From a checkpoint of a small mixture-of-experts model trained on Wikipedia.
Size: width 128, vocabulary 8192.
Experts: 80 GeGLU neurons an expert, a sigmoid router.
Below are experts of layer 7 (counted from 0) of a mixture-of-experts language model. Rows are named router (the router's row for the expert), gate (a neuron's input weights, with its number), up (a neuron's input weights, with its number), down (a neuron's output weights, with its number) and show model dimensions 64-95. Each number is 128 + 24 x the weight over its row's rms, rounded and kept within 0 to 255.
After each expert's rows: "raises" lists some tokens whose logits its average output raises strongly, later layers aside; "mostly gets" lists some tokens that are sent to it at least half of the time. This comes from a sample of Wikipedia text that the model never trained on.

# expert 21
router [133  99 154 156 133 131  77 165 139 139 128 120 123 115 142 151  93 135 175 146 145 138 160 115 141 125 111 134 112  91 125  92]
gate0 [ 79 126 184 105 127 140 156 152 133 108 109 120 129 120 152 164 109 124 151 150 158 168 131 136 139 132  94 137  92 142 130 119]
up0 [137 137 133 167 141 134 114 131 148 148  96 113 128 161 149 123 135 149 110 156 159 131 107 114 145 159 120 152 109 109 114  45]
down0 [138 118 120 124 129  89 128  91 139 112 115 109 138  93 134 111 117 132 112 117 104 126 124 124 118 162 178 118 108 103 113 133]
gate1 [121 108 191 139 119 136 111 144 149 129 110 142 129 131 145 161  97 116 184 167 131 137 115 129 144  93 155 115 140  92 156  94]
up1 [155 118 124 154 139 115 126 102 101 152 159 174 128 113 112 117 125 134  81 170 114 150  80 152 157 109 120 122 118 101 112 140]
down1 [145 201  87 130 142 115  97 130 129 108 115  79  70  75 132 110 118 104 150 135 140  91 131 121 127 163  96 136 121 135  88 135]
raises: "-", " ", "|", "==", "="
mostly gets: ")\n", ";\n", "\n", " high", " well", " AR"

# expert 29
router [158 166  99 149  96 111 132  90 153 148 115 176 112 123 147  92 114 126 152 164 153 127 136 131 106 145 152 112 153 110 120 122]
gate0 [158 126 130 126 113 129 122 139 100 181 138 164 118 111 158  67  81  85 126 126 107 135 124 164 133 163 122 106 104 119  91 116]
up0 [144 150 122 128  96 132 137 147 114 110 132 106 105 115 123 137 130 157 133 147  90 187 116 140 134 132 152 110 153 141  97 144]
down0 [ 79 142 140 112  96 162 146 157 138 118 140 156 132 115 125 142 124 140  84 105 122  85 115 142 139 133 118 133 113  78 158 128]
gate1 [ 82 128 194 129 109 110 155 100  90 110 159 144 161 139 118 104 118 130 103 120 134 174  90 125 136 140 113 141 150 113 116 110]
up1 [ 98 132 156  86 107 168 137  92 112  98 147 181 112 116 143 170 114  98 107 116 133 108 162 125 131 146 121 122 112 134 155 182]
down1 [126 117 139 123 140  99 111 118 115 110 140  87 151 120 122 127 151 146 125 118 116 127  90 111 130 111  92 156 110 113  63 112]
raises: "=", "A", "-", "===", "P", "The"
mostly gets: "\n\n", ".\n\n", " =\n\n", " |\n\n", "==\n", " ==\n"

# expert 45
router [179 137 108 119 102 138 120 154 114 129 153 112 127 137 172 139 115 125 146 146 125 145 121 122 144  81 131 144 136 150 150 119]
gate0 [130 155 137 137 117 157  89 123 105 118 132 140  80 144 148 143 122 125 165 131 149 127 108 137 158 158 118 119 166 125 115 142]
up0 [121 152 147 122 128  59 129 158 140 109 126 131 118 108 127  88 142 104 133 133 142 149 123 162 139 111  62 116 176 145 101 142]
down0 [167 140  83  60 152 108 142 139 144  90 120 116  94 149 165 101 130 122  86 149  88  89 120 118 131 111 162 119 127 160  92 115]
gate1 [127 125 144 124 176 114 129 108 119 138 106  85 145 132 148 139 116 128 172 137 173 165 128 142 160 131  95 142 155 131 141 157]
up1 [113 133  85 155 148 118 137 106 110 124 154 126 105 149 130 153 165  91 102  99 158 108  92  67 127 114 129 107 110 101 126 100]
down1 [140 112 111  84 162 171 118 134 137 126 133 148  87 122 125 123  97 171 114 139  86 109 126  96 123 111 176 175 111 112 154 153]
raises: " and", " as", " but", " in", " with", " on"
mostly gets: "),", "\",", ".,", " ,", ",", ",\""

# expert 15
router [ 93 110 137 150  94 120 135 143 111  66 106  93 137 123 115  93 115 131 144 125 140  77 183 126 107 156 102 150  95 183 105 132]
gate0 [121 131 147 152 137  87 127 144  93 114 108 114 114  80 124 129 105  94 144 105 116 138 117 145 102 158 120 146 132 159 109 150]
up0 [137 131 138 104 123 143  95  90  85 114  94 149 191 125 117 132 116 180 118 176 138 191 125  84  84 123 130 145  94 116 149 146]
down0 [ 96 107 154 125 140  97 136 119 125 184 104 134  94 144 116 131 171 153 108 133 122 109 160 154  71 182 124 124 149 158 115 118]
gate1 [117 137 189 166 179 110 114  97  89  64 126 120 109 153 122 100  99 125 123  96 135 123 151 132 122 161 131 118 109 147 128 141]
up1 [145 122 138 134 133 152 122  88  96 132 160  94 104 150 136 138 158 117 127 160 166 132 144 136 110 210 136 121 121 127 127 133]
down1 [123 125 131 131 137 101 149 176 141 127  97 150 108 147 117 159  80 143 105 125 139 123 144 134 125 112 174 141 110 139 149 140]
raises: ",", " (", " in", ".", " to", " and"
mostly gets: " life", " career", " km", " won", " election", " ft"

# expert 63
router [137  74 143 148 134 135 162 133 140 123 125 125 142 145 174 143 170 151 146  88 126 125 127  89 146 121 156 148 104  78 152 110]
gate0 [130  57 107 116 147 136 116 134 109 144 108 156 157 125 173 108 139 134 123  75 125 121  90 154 151 150 167 166 110 108 141 161]
up0 [ 83 118 142 114  93 151 150 106  81 133 147 150 130 155 155 165 120 138 127 118 147 113 164 103 114 121 100 152 149 114 109 126]
down0 [123 133 114 148 128 115 121 111 149 160 109 117 147 135 140 133 106 149 186 117 115 132 145 117 136 197 129 146  98 107  98 128]
gate1 [142 128 141 102 143 158 123 135 104 147 138 123 117 115 114 139 126 132 186  87 143 154 142 160  94 116 131 161  75 102 154 102]
up1 [170 141  79 104 136 107 122 105 150 129 138  87 149  75 141 113 106 142 178 116 153 142 149 116 123 125 100 165  86 100 125 121]
down1 [134 133 100  93 121 124 154 164 116 129 105 124 145 151 140 109 110 175 153 140 123 105 128 120 110 102  88 154 148 132 135  99]
raises: " also", " as", " in", ","
mostly gets: " film", " series", " album", " band", " group", " club"

# expert 54
router [175 119 117 147 165 148 146 107 145 161  99 159 156 102  79 119 110 137  98 120 145 128  90 138 139 137 156 125 138 160  98 146]
gate0 [135  75 162 115 127 155 152 127 136 180  99 132  89 131 124 166 163 104  99 154 135 168 115 135 154 103 134 124 103 116 125 131]
up0 [151 116 152 155 140  81 130 151  92 119 119 104 162 138 137 137 136 151 131 167 153 123 153 112  84 128 126 113 129 146 134  98]
down0 [154 157 161 122 122 149 128 111 135 111 165  76 143 103 101  88  89 108 124 105 138 167 144 120 122  99 153 103 103 162 141 136]
gate1 [133  86 142 127 158 141 155 139 160 132 144 142 143  94 111 111 164 136 117 109 123 129 110 167 128  96 133 115 106 189 103 142]
up1 [ 93 154 171 109 140 120 160 173 107 127 151 164 104 104 110 127 118 131 100 160 153 118 105  84 146 111 170 149 125 105 129 151]
down1 [154 103 144 132 127 139 106 130 145  96 113 151 139  97 121 132 152 120 163 147 121 153 101 131 150 132 123 115 103 135 132  72]
raises: "a", " in", " (", "i", "it", "."
mostly gets: " work", " play", " use", " art", " support", " design"

# expert 30
router [ 72 167 122 106 112 124 152 129 155 169 132 143 100 150 178 139 102 148 117 152 136 126 187 156 108 107 136 135 131 158 145 128]
gate0 [146 142 131 138 175 117 141 125 103 145 154 134 113 148 147  86 112 162 115 121 115 136 130 150  89 131 137 134  83 169 147  80]
up0 [150 163 122 118 145 126 128 132 139 111 141 121 139 139 119 118 114 152 125 183 114 135 116 129 151 140 110 154  86 135 125  86]
down0 [121 156 133 126 159 109 152 172 112 108 104 127 122 146 128 127 151 147 157 129 160 133 109 151 156 145 104 122 158 114 140 140]
gate1 [164 139 145 100 132 127 126 145 151 168 130 145 163 116 139 117 120 153 115 138 135 151 102 122 112 137 110 146 177 143 140 144]
up1 [ 87 126 134 115 103 163 177 143 145 129 121 151 148 154  90 131 118 128 144  86 188 127 111 128 102 162 122 106 122 102  92 138]
down1 [141 138 108  87 113 146 142 150  96  77 135 179 160 102 145  87 121 169  78 162 151  98 125 151  71 130  80 146 137 118 104 131]
raises: ",", " in", " and", ":", " "
mostly gets: " single", " Road", "weight", " Open", "-up", " road"

# expert 13
router [193 150 142 129 160 115 161 128 157 124 129 104 153 135 149  89 115 122 138 123  96 140 108 152 121 142 127 154 157 131 123 189]
gate0 [193 131 131  85 142 127 130 144 112  97 169  95 114 111 135 130 133 110 138 153 120 167  84 122 175 134 156 166 123 136 143 151]
up0 [132 140  89  92 146 120 110 166 118 110  74 113 119 148  82 119 130 124 135 115 152 140 136 151 108 110 115 133 105 115 121 140]
down0 [106 114  98 102 147 130 115 123 146 150 149 168 126 140 149 142  95 126 135 126 140 119  89 131 168  97 134  92 182 164 148 126]
gate1 [124 146 121  91 173 151 152 126 140 133 134 137  87 154 144 129 134  54  96 141 122 120  92  86 165 154 139 144 157 162 159 131]
up1 [100 129 107 105 140 140 133 130 104 173 102 131 136 125 185 156 142 103 137  66 138 109 138 120  96 135 157 161 132 164  91 104]
down1 [113 149 127 113 197 102 109 118 125 126 121 104 149 127 134  96 185 127  93 121 163 118 144 162 125 138  92 119 126 166 146 139]
raises: ",", ":", " |", " /", " and", " ("
mostly gets: " John", " York", " George", "ford", " William", " James"

# expert 5
router [144 107 136 103 121 115 167 112 129 104 125 149 155 150 144 152 139 147  94 106 159 113  96 110 102 144 124  93 151 149 102 122]
gate0 [135 134 121 162 106 128 148 143 157 140 135 117 165 124  99 136 139  96 131  73 169 138 132 141  98 104 122 115 152 114 137 134]
up0 [128 125 121 115 136 120 103 121 137 121 115 148 114 125  81 174 111 127 161 136 131 172 149  70 157  92 120 152 120 121 123 144]
down0 [155 130 151  91  75 143 121  90 116 148 122 153 114 109 114 154 152 136 114 148 117 132 140 150 128 102 141 166 118 129 100 117]
gate1 [135 137 104 119 126  89 149 117 126 124 131 102 138 154  96  94  92 117 130 108 138 110 113 120 134 116 123 152 113 183 145 159]
up1 [ 83 142 114 141 130 128 114 155 150 131 172 139 161 111 136 160 102 109 131 171 132 107 146 101 131 109 122 138 131 189 163 127]
down1 [152  96 122 135 157 120 162 118 121 179 141  82 138 138  98 130 108 152 128 124 138 138 112 132 131 123  94 121 128 147 160 134]
raises: ",", ".", "-", "st", "ious"
mostly gets: "ic", "o", " do", " di", "ct", "osa"

# expert 2
router [118 146 125 136 131 106 142 121  67 138 107 150  80 145 144 134 104 122 134  94  82 114 125 172 139 156 120 124 144 117 105 144]
gate0 [146 128 118 127 106 154 128 138  81 107 124 109 145 156 149 130 118  90 108 143 116 128 133 151 186 142 104 125 125 139 135 126]
up0 [134 170 100 131 117 102 159  82 129 120 138 106 113 107 145 141 154 102  75 169 141 145 148  87 140 139 185 159 138 128 152 146]
down0 [176 149 167 131 137 182 151 144 130 180 150 146 123 124 119 186 136 135 145 117 119 110 169 145 190 127 158 160 156 105 145  73]
gate1 [137 181 112 132 111 131 129 136 121 122 118 102 138 127 123 132 138 111 173 107 103 156 104 181 158 110 125 157 146 115 103 193]
up1 [147 132 204 130 155 110 134 140 153 167 109 143 128 107 120 155  99 134 141 136 146 124  67 157 162 123 134 144  92 100 141 102]
down1 [ 94 162  65 127 121 135 107 111 123 141 117 105 111 124 125 123 114 142 157 167 133 129 125 142  88 125 107 148 170 108 138 129]
raises: ".", " |", ",", "-"
mostly gets: " New", " St", " Man", " Co", " Car", "per"

# expert 10
router [111 129 106 120 125 143  85 158 123  91 110 152 104 109 155 134  95 113 104  95 107  73 119  94 106 167 140  86 125 139 143 119]
gate0 [140 121 114 136 158 100 136 148  84  84 138 117 132 117 155 112 105 128 148 108 142 114 134 101 152 147 137 134 156 153 115  74]
up0 [133 155 115 138 102 166 111 116  86  96 135 120 126 128 101 116 131 129 111 135 113 157 164 121 142 158 132 126 110 138 161  80]
down0 [123 156 113 112 151 141 149 136  93  98 140  73 132 132 123 127  92 145 152 106  96 123  82 113 127 122 100 119 110 110 126 172]
gate1 [157 131 146 125  92 148 123 149 150 121 121 107 145 152 119 105 152 136 104  99 138 132 172 127  97 202 115 114 113 125 148 156]
up1 [112 127 113 137 146 110 131 161 118 122 150 144 116 139 114  93 124 137 157 140 174 143 127 155 116 110 151 118  93 128 101 119]
down1 [128 136 146 136 127 113 159 101 128 150  89 103 101 133 135 172 149 137 137 151 130 127  53 104 131 158 134 114 124 124 136  93]
raises: "ent", "ask", "ens", "um", "ole", "á"
mostly gets: " H", " M", " D", " B", " K", " P"

# expert 43
router [162 133 133 122 143 113 129 161 104 103 117 134  97 119 119  81 151  80 133 159 106 126 135 138 157 139 160 144 164 146 149 113]
gate0 [170 127 146 151 161 142 164 130 141 158 124 133 126 125 122 105 116 108 114 171 136 114 102 132 148 112  89 133 173 147 109 143]
up0 [149  87 101 112 121 144 145 105  88 106 120 144 128 173 116 125 151 133 116  77 132  94 102 155  98 170 149 133 126 131  99  90]
down0 [142 126 124 165 115 142 144 169 108 115 103 156 148 124  92 140 140 130 139  85  99 149 140 143 105  84 122 135 165 123 138 120]
gate1 [147 120 137 122 157 170 114 163 136 147 130 140 136  91 169 121 138 104 119 155 134 130 146 126 156 112 131 175 134 156 171 103]
up1 [119 133 149 133 184 122 109 107 175  79 141 132 131 110 144 128 160 125 145 199 138 118 124 128 121 147 184 148 130 109 137  90]
down1 [ 96 103 114 143 109 186 119 107 109 131 164 154 130 144 167 152 131 151 118  92 116 118  93 116  83 110 112 163  87 117 116 132]
raises: "s", "en", "st", ",", "ic", "h"
mostly gets: " Mount", " break", " pick", " fall", " bring", " kill"

# expert 35
router [145 133 127 145  79 161 133 154 154 149 170  98 109 148 147 128 157 129 111 170 198 102 153 130  80 116 117 129 107 113 136 164]
gate0 [117 170 109 111 114 154 107 148 126 110 114 148  83 124 114 120 131 130 104 120 145 117 113 130 106 129 132  74 132 112 104 167]
up0 [132 151  97 152 162 118 150 144 137 158 135 112 103 116 136 144  67 122 119 134 121 147  99  71 138 142 131 142 124 139  93 118]
down0 [116 141  84 123 140 106 124 129 148 109 111 110 109 102 122 136 100 149 144 146 134 126 157 165 107 159 134 148 132 163  86 134]
gate1 [ 93 195 164 104 156 127 141 138 147 126 167 123 120 112 168 150 123 129 154 163 146 159 123 143 143 190 123 165 148 126 103 140]
up1 [138 132 115 129 143  95 130 129  96 105 118 135 150 136 125 110 135 126 114 103 171 135 141 110 129 111 154 135 142 107 127 140]
down1 [101 114 164 129 146 126 144 153 139  95 108 104 164 147 130 106  97 126 157 124 173 136 173 143 126 149 139 170 149 142 143 118]
raises: "ul", "ir", "am", ".", "art", "ar"
mostly gets: " Sh", " Th", " sh", " Sp", " Tr", " Be"

# expert 20
router [156 119 119 137  98 133 132 140 163 149 108 119  91 144  90 100 113 127 100 145  91 139 133 159 144 162 125 147 169  92 132 160]
gate0 [108 157 145  74 122 122 124 136 116  84 112 144 132 159 129 139 129 139 103 158 149 157  86 135  92 113 139 119 149 133 124 122]
up0 [140 143  82 146 121 146  96 161 142 133 120  98  73 139 142 154 173 166 146  99 107 101 130 140 150 120 119 117 158 140 154 121]
down0 [145 137 101 134 134  79 128 135 123 146 131 123 131 119 153  95  94 123 138 126 132 151 122 135 112  78 142  62 121 147 111 116]
gate1 [ 94 136 149 118 104 117 139 123 139  83 115 115  90 154 103 132 162  96 135 184  76 116 134 115 151 128 128 146 113 138 169 116]
up1 [127 144 138 149 141 103 186 146  91 130  98 101 126 165 129 143 153 113 134 153 142 177 154 118 126 119  98 110 178 111 137 142]
down1 [129 130  94 147 119 157 108 119 105  95 154 117 119 131 138  96 105 157 145 140 139 140 176 122 103 159 129 184  81 127  90 173]
raises: "N", "1", "Nov", "F"
mostly gets: " (", "(", " [", " ext", " −", " (\""

# expert 31
router [107 141 140 117 123 119 157 148 125  91 110 151 129 121 163 152 108 121 142 135 143 104  95 166 141  89 147 137 131 149 167 101]
gate0 [155 140 108 107 121 144 138  72  83 102  85 122 170  83 118 155 147 157 157  93 159 112 100 111 154 142 112  89  95 125  84 139]
up0 [147 151 173 133 110 155 135 123 132 121 123 108 134 188 125 145 151 113 127  94 152 164 117 137 147 112 126 115 136 115 175 140]
down0 [ 65  95 130 130 111 183 174  92  93 119  85 112 113 137 160 145 124 109 101 152 156 127  83 147 113 119 141 125  89 144 140 166]
gate1 [126 136  96 124 137 114 206 143 107 104 130 134 119  72 166 138 127 131 192 152  93 130 115 152 108 120 149 124 166 111 157 123]
up1 [146 133 108 141  95 104 144 133 136  71 140 126  89  87 148 124 117 150 173 143  99 114 124 153 146 125 139  93 129 142 139 168]
down1 [111 143 133 138 121 138 131 124 130 146 131 110 154  87  90 161 157  93 166 151 154 104 130 113 143 137 112 120 166 128 116 114]
raises: "0", "9", "2", "5", "8", "7"
mostly gets: " operate", " operating", "ourag", " specific", " retirement", " Chang"

# expert 47
router [151 146  88  96  93 151  92 117 100 121 145  80 165 162  76 143 148 172 157 131  99 117 164 153 115 143 150 129 131  97 107 133]
gate0 [173 106  86 107 154 118  67 146 148  90 147 129 140 133 112 167 135 160 134 140 133 128 156 141 169  99 107 144 112  35  98 148]
up0 [119 152 120 105 167 107 168 151 111 143 147  95 153 146 134 123 152 111 111 136 127 128 159 103 124 160  97 150 109 122 136 116]
down0 [114 154 145 133  74 109 147 112 149 132 113 140 103 115 133 130 111 134 150 133 169 138 123  70 105 126 141  96 113 146 159 112]
gate1 [137 147 127 111 125 145  84 135  85 144 153 149 150 191  72 140 141 161 126 170 176 143 152 168 158 120 122  84  96 128 117  97]
up1 [115 156 127 116 131 120 175 120  89 149 137 157 123 108 142 164 159 102 182 127 101 119  97 127 108 140 178 144 135 120 126 132]
down1 [161 153 171 160 121 139  78  94  87 110 131 118 151 152 167 153  75  93 133 108 133 171 157 137 115 127 157 115  90 123 148 102]
raises: "y", "c", "oc", "ap"
mostly gets: " Gu", " ass", " res", "qu", " exp", " dec"

# expert 17
router [141 106  98 126 124 139 145 162 140 131 132 174 130 180 108 110 149 149 115 139  94 103 187 131 128 124 147 125 129 101 156 142]
gate0 [132 100 134  98 101 204 138 112 156 147 132 108 120 140 121 160 146 130 104 147  99 152 193 133 131 118 126 138 131 142 164 161]
up0 [127 125 159  83  82 173  95 149 166 116 101 162 139 123 138 128 113 128 124 104 149 172 126  72 151 125 124 146 120 101  71  96]
down0 [124 136 139  89 112  91 113 146 110 173 148 155 105 127 113 135  80 144 149 121 149 136 133  98 167  93 110 142 158 134 147 134]
gate1 [ 99 160 116 151 171 164 122 166 105 128 147 147  98 124 100 137 136 122 125 122 141 133 120 173 172 119 140 135 143 155 146 169]
up1 [127 117 134 124 113 127 106 124 113 131 130 125 122 191 142  82 141  97 127 130 148 137  90 124 121 130  98 139 146  74  90 131]
down1 [148 146 146 135 135 163 114 114 131 142 110 105 165 115  94 164 123 156 112 109  89 117 112 100  76 157 119 124 123  96  84 152]
raises: " a", " as", ",", " he"
mostly gets: "p", " him", " time", "-p", " term", " way"

# expert 42
router [103 116 130 143 138 162 133 130 125 135  97 124 149 102  98 133 128 149 136 132 134 137 139 140 156 149 103 142  96 127 134 119]
gate0 [135 134 128 137 125 140 100 121 133 155 134  99 141 151 118  41 145 126  87 153 108 156 170 140 156 107 129  64 130 152 158 167]
up0 [108 170 143 156 109 121  64 104 157 117 133 110 119 110 129 101  76 127 112 136  92 101  92  87 143 143 101  53 101 104 114 110]
down0 [149 161 106 147 178 116 132 145 140 103 122 173 120 140 153 122 144  89 168 111 133 123 135 130 150 116 138 146  90 175 113 125]
gate1 [127 147 147 108 140  94 117 114 119 125 129 148 146 151 148 108 153 120  96 120 144 125 100 138 137 125 109 155 132 147 130  61]
up1 [183 129 127 152 179 111  99 103  71 158 125 119  90 146 150 103 162 147 118 120 104  95 117  94 137 177 128 118 140 158 143  86]
down1 [123 122 111 143 122 128 111 152 109 125 169 100 136 155  97 133 105 150 193 102 148 108 129  97 125 123 160 163  73 172 128 143]
raises: "b", "m", "l", "le"
mostly gets: "é", "ou", "á", "che", " o", " pro"

# expert 41
router [133 154 125 122  96 151  93 155 135 175 120 113 128 106 190 124 180 142 181 111 142 114 135 115 164 111 109 138 122 123 138 130]
gate0 [114 155 147 140 129 137 133 142 191 131 125 138 107 108 152 133 132 160 163  53 133 121 149 138 112 115 111 166 128 164 159 157]
up0 [127 132 129 136 183 106 121 139 133 108 132 178 144 140 106 121 133 164 120 166 129 125 139  86 137 150 125 134 115 127 127 127]
down0 [109 146  89 138 117 127 125 107 114 155 143 129 138 108 164 124 109 172 134 111 139 190 142 126 161 106 102 120 208 134 113 154]
gate1 [135 150 125 137 127 165 102 131 132 107 151 116 166 112 149 156 125 143 146 151 170 130 107 176 156 147  94 149  59 158 155 143]
up1 [117 122 111 173 144 128 152 149 117 130 127  96  84 183  98  81 146 141 122 128  98 145  99 154 138 151  89 134 145 135 145 147]
down1 [156 156 107 124 135 178 121 107 141 131 103 123 101 104 127 146 116 109 102  99 136 143 155 141 111 137 142 131 174 106  69 160]
raises: " ", "over", "uls", "es"
mostly gets: "°", "all", " Paul", " Scott", " Dan", " Carl"

# expert 56
router [103 131 123 108 162 105 112 133 130 154 177 130 122 107 175 119 141 116 124 139 102 129 121 127 156 124 150 189 116 124 131 136]
gate0 [123 104 125 143 145 139 117  91 111 142 162 118 119 129 163 116 155  96 172 136 126 161 120 152 144 112 131 127 109 113 137 165]
up0 [146 161 123 135 107 136 188 121 147 155 169 118 119 118 141 197 119 166 116 149  98 160 171  92 125 130 118 162 137 142 134 148]
down0 [120  95 125  94 111 142  72 118  96 112  97 111 150 140 133 101 117 136 127 110 129 154 152 189  98 143 145  87  89 132 116 102]
gate1 [178  78 131 113 192 175 124  90 161 122 133  96 135 132 120 107  89 110 140 112 168 133 124 115 162 143 141 150  94  79 138 111]
up1 [107 103 107  82 119 172 135 123 133  86  89 100 157 165 122 146 151 135 132 120 103 150 152 164 156 114 116 129 102 164 134 141]
down1 [139 119 129 110 107  95  94 137 123 134 162 117 109 102 110 136 176 124 120 105 144 123 151 130 110 142 124 162  85 136 110 112]
raises: "ub", "r", "en", "u", "e", "am"
mostly gets: "-S", "St", "Ch", "-A", "-m", "-B"

# expert 60
router [ 99 114 105 115 145 149 135 137 142 185 127 115 195 143 104 133 135 115 129 117 110 101 145 129 134 134 149 117  78 149  90 130]
gate0 [143  96 141 149 116 163 132 149 164 162 161 118 136 112 139 156 131 106 154 126  79 163 113 145 114 126 170 127 117 160 119 131]
up0 [119 132 126 140 141 140 131 135 111 135 103 134  95  98 118 101 130 157 137 137 155 147 111  94  95 127  62 118 151 165 149 120]
down0 [140 120 116  89 160 114 107 131 156 120 114 128 105  97 118 109 155 161 158 156 112 141 117  84 143 114 106 147 155 125 132 149]
gate1 [128 130 134 117 144 136 132 144  96 124 122 100 140 128 112 111 176 145  92 148 133 126 107 169 166 115 141 126 110 142 130  73]
up1 [107 112 164 129 128 134 132  98 101 144 170  66 157 133  90 124 130 121 143  91  95 110 124 129 154 123 147 141 147 135 131 121]
down1 [108 167 138 128 147 106 137 137 146 143 119 143 159 158 130 144 101 127 131 125  97 125 166 123  57 123 156 166 121 126 140 139]
raises: "h", "ays", "d"
mostly gets: " among", "vi", " equ", "str", " rev", " viol"

# expert 58
router [138  93 125 118 115  71 150 104 143 108 146 149 148 133 115 124 144 141 119 111 134  88  94 136 132 127 127 131 143  96  99 117]
gate0 [ 95 195 116 112 115 108 126 128 113 110 152 172 125 126 127 114 149 109 116 113 146 135  89 132 108 132 103 142 146 103 110 132]
up0 [161 153 101 146 123 115 128 126 147 135 110 117 185 129 141 156 105 103 104 146  78 139 155 104 176 142  85  92 113 150 125 115]
down0 [131 150 136 154  46 127 147 126 135 152 151 180  79 132 119 172  96 134 140 114 116 162 133  89 117 167 113 160 138 100 104 156]
gate1 [166 117 124  84 149 154 168 146 146 109 114 147 150 130 156 126 110 109 134 104 198 120  94 129 131 181 109 147 124 144 116 150]
up1 [105 128 110  81 130 132 119 131 152 127 135 148 141  45 147 148 132 109 115 170  93 122 130 126 116 144  99 109 115 160 101 154]
down1 [105 120 146 130 129 115 103 156 147 108 136 129 186 125 141 139  97 125 132 124 103 136 111 148 128 132  48 140 117 118 135 192]
raises: " the", " ", " a"
mostly gets: "In", " in", " In", " con", " during", " Con"

# expert 14
router [130 138  74 127 134 140 168 105 141 196 114 125 148 111 117 129 139 136 145 114 115 115 149  77 126 174 124 157 137 138 110 131]
gate0 [ 80 133 125  94 148 111 150 143 151 152 150 126 111  68 111 158 126 167 148 125 111 137 154  98 141 146 145 163 153 125  98 139]
up0 [144 145  66  90 151 113 102 149 147 120  97 118 141 114 130 152 131 164 136 162 132 112 152 116 153 163 122 155 118 141 122 103]
down0 [ 97  83  90 176 145 126 128 142 146 144 127 161 145 120 116 145 107  84 113 112  87 133 109 118  95 121 124 141 102  93 135 136]
gate1 [107 143 113 146 102  94 130 112  74 152 115 119 143 124 141 112 134 113 151 147 124 140 115 113 112 114 134 114 138 109 130 104]
up1 [170 132 116 149 134 123 103 123 115 113 111 136  93 145 124 171 141 107 123 121 136  72 155 122 114 137 145  82  60 136 128 165]
down1 [127 146 113 130 145 113 156  86 156  80 136 134 111 139 131 116 134 114 164 138 154 123 132 114 157 169 156 143 107 119 120 131]
raises: "adem", "adesh", "yle", "fter", "oph", "optera"
mostly gets: " minutes", " hours", " Vol", " events", " mm", " trains"

# expert 44
router [ 91 142 125 140 107 139 124 120 112 149 104 114 156 160 142 152 114 100 171 142  95  85 131 175  86 169 117 112 129 122  91 100]
gate0 [116 101 136  74 112 120 124 139 153  89 132  82 119  99 101 158 149 143 129 159  94 125 143 141 165 165  88 135  98 160 121 149]
up0 [112 170 160  83 124 118 114  90  94 102 133  92 153 127 133  88 148 127  86 145 129 112 116 119 125 197 122 140 130 148 103 135]
down0 [100 126 149 136 135  86 131 118 152 125 152 127 125 133 129 129 175 121  90  99 137 119 123 108 111 160 144 127 133 133 130 149]
gate1 [105 139 138 122 103 103 145 151 104 150 170 141 127 150 109 162 144 115 125 164 101 151 122 110  99 112 113 100 131 121 114 168]
up1 [125 112 117 129  93 104 147 168 123 142  87  91 103 162 155 115 157 135 127 136  96 127 123 133 116 124 100 157 123 148 101 108]
down1 [115 122 101 143 128 104  78 162 126 113 109 119 139 147 203 123 179 159 125 141 169 118 102 158 156 120 142 144 136 128 113 164]
raises: " that", " locations", "°W"
mostly gets: " sp", " Am", " se", " am", " ab", " ag"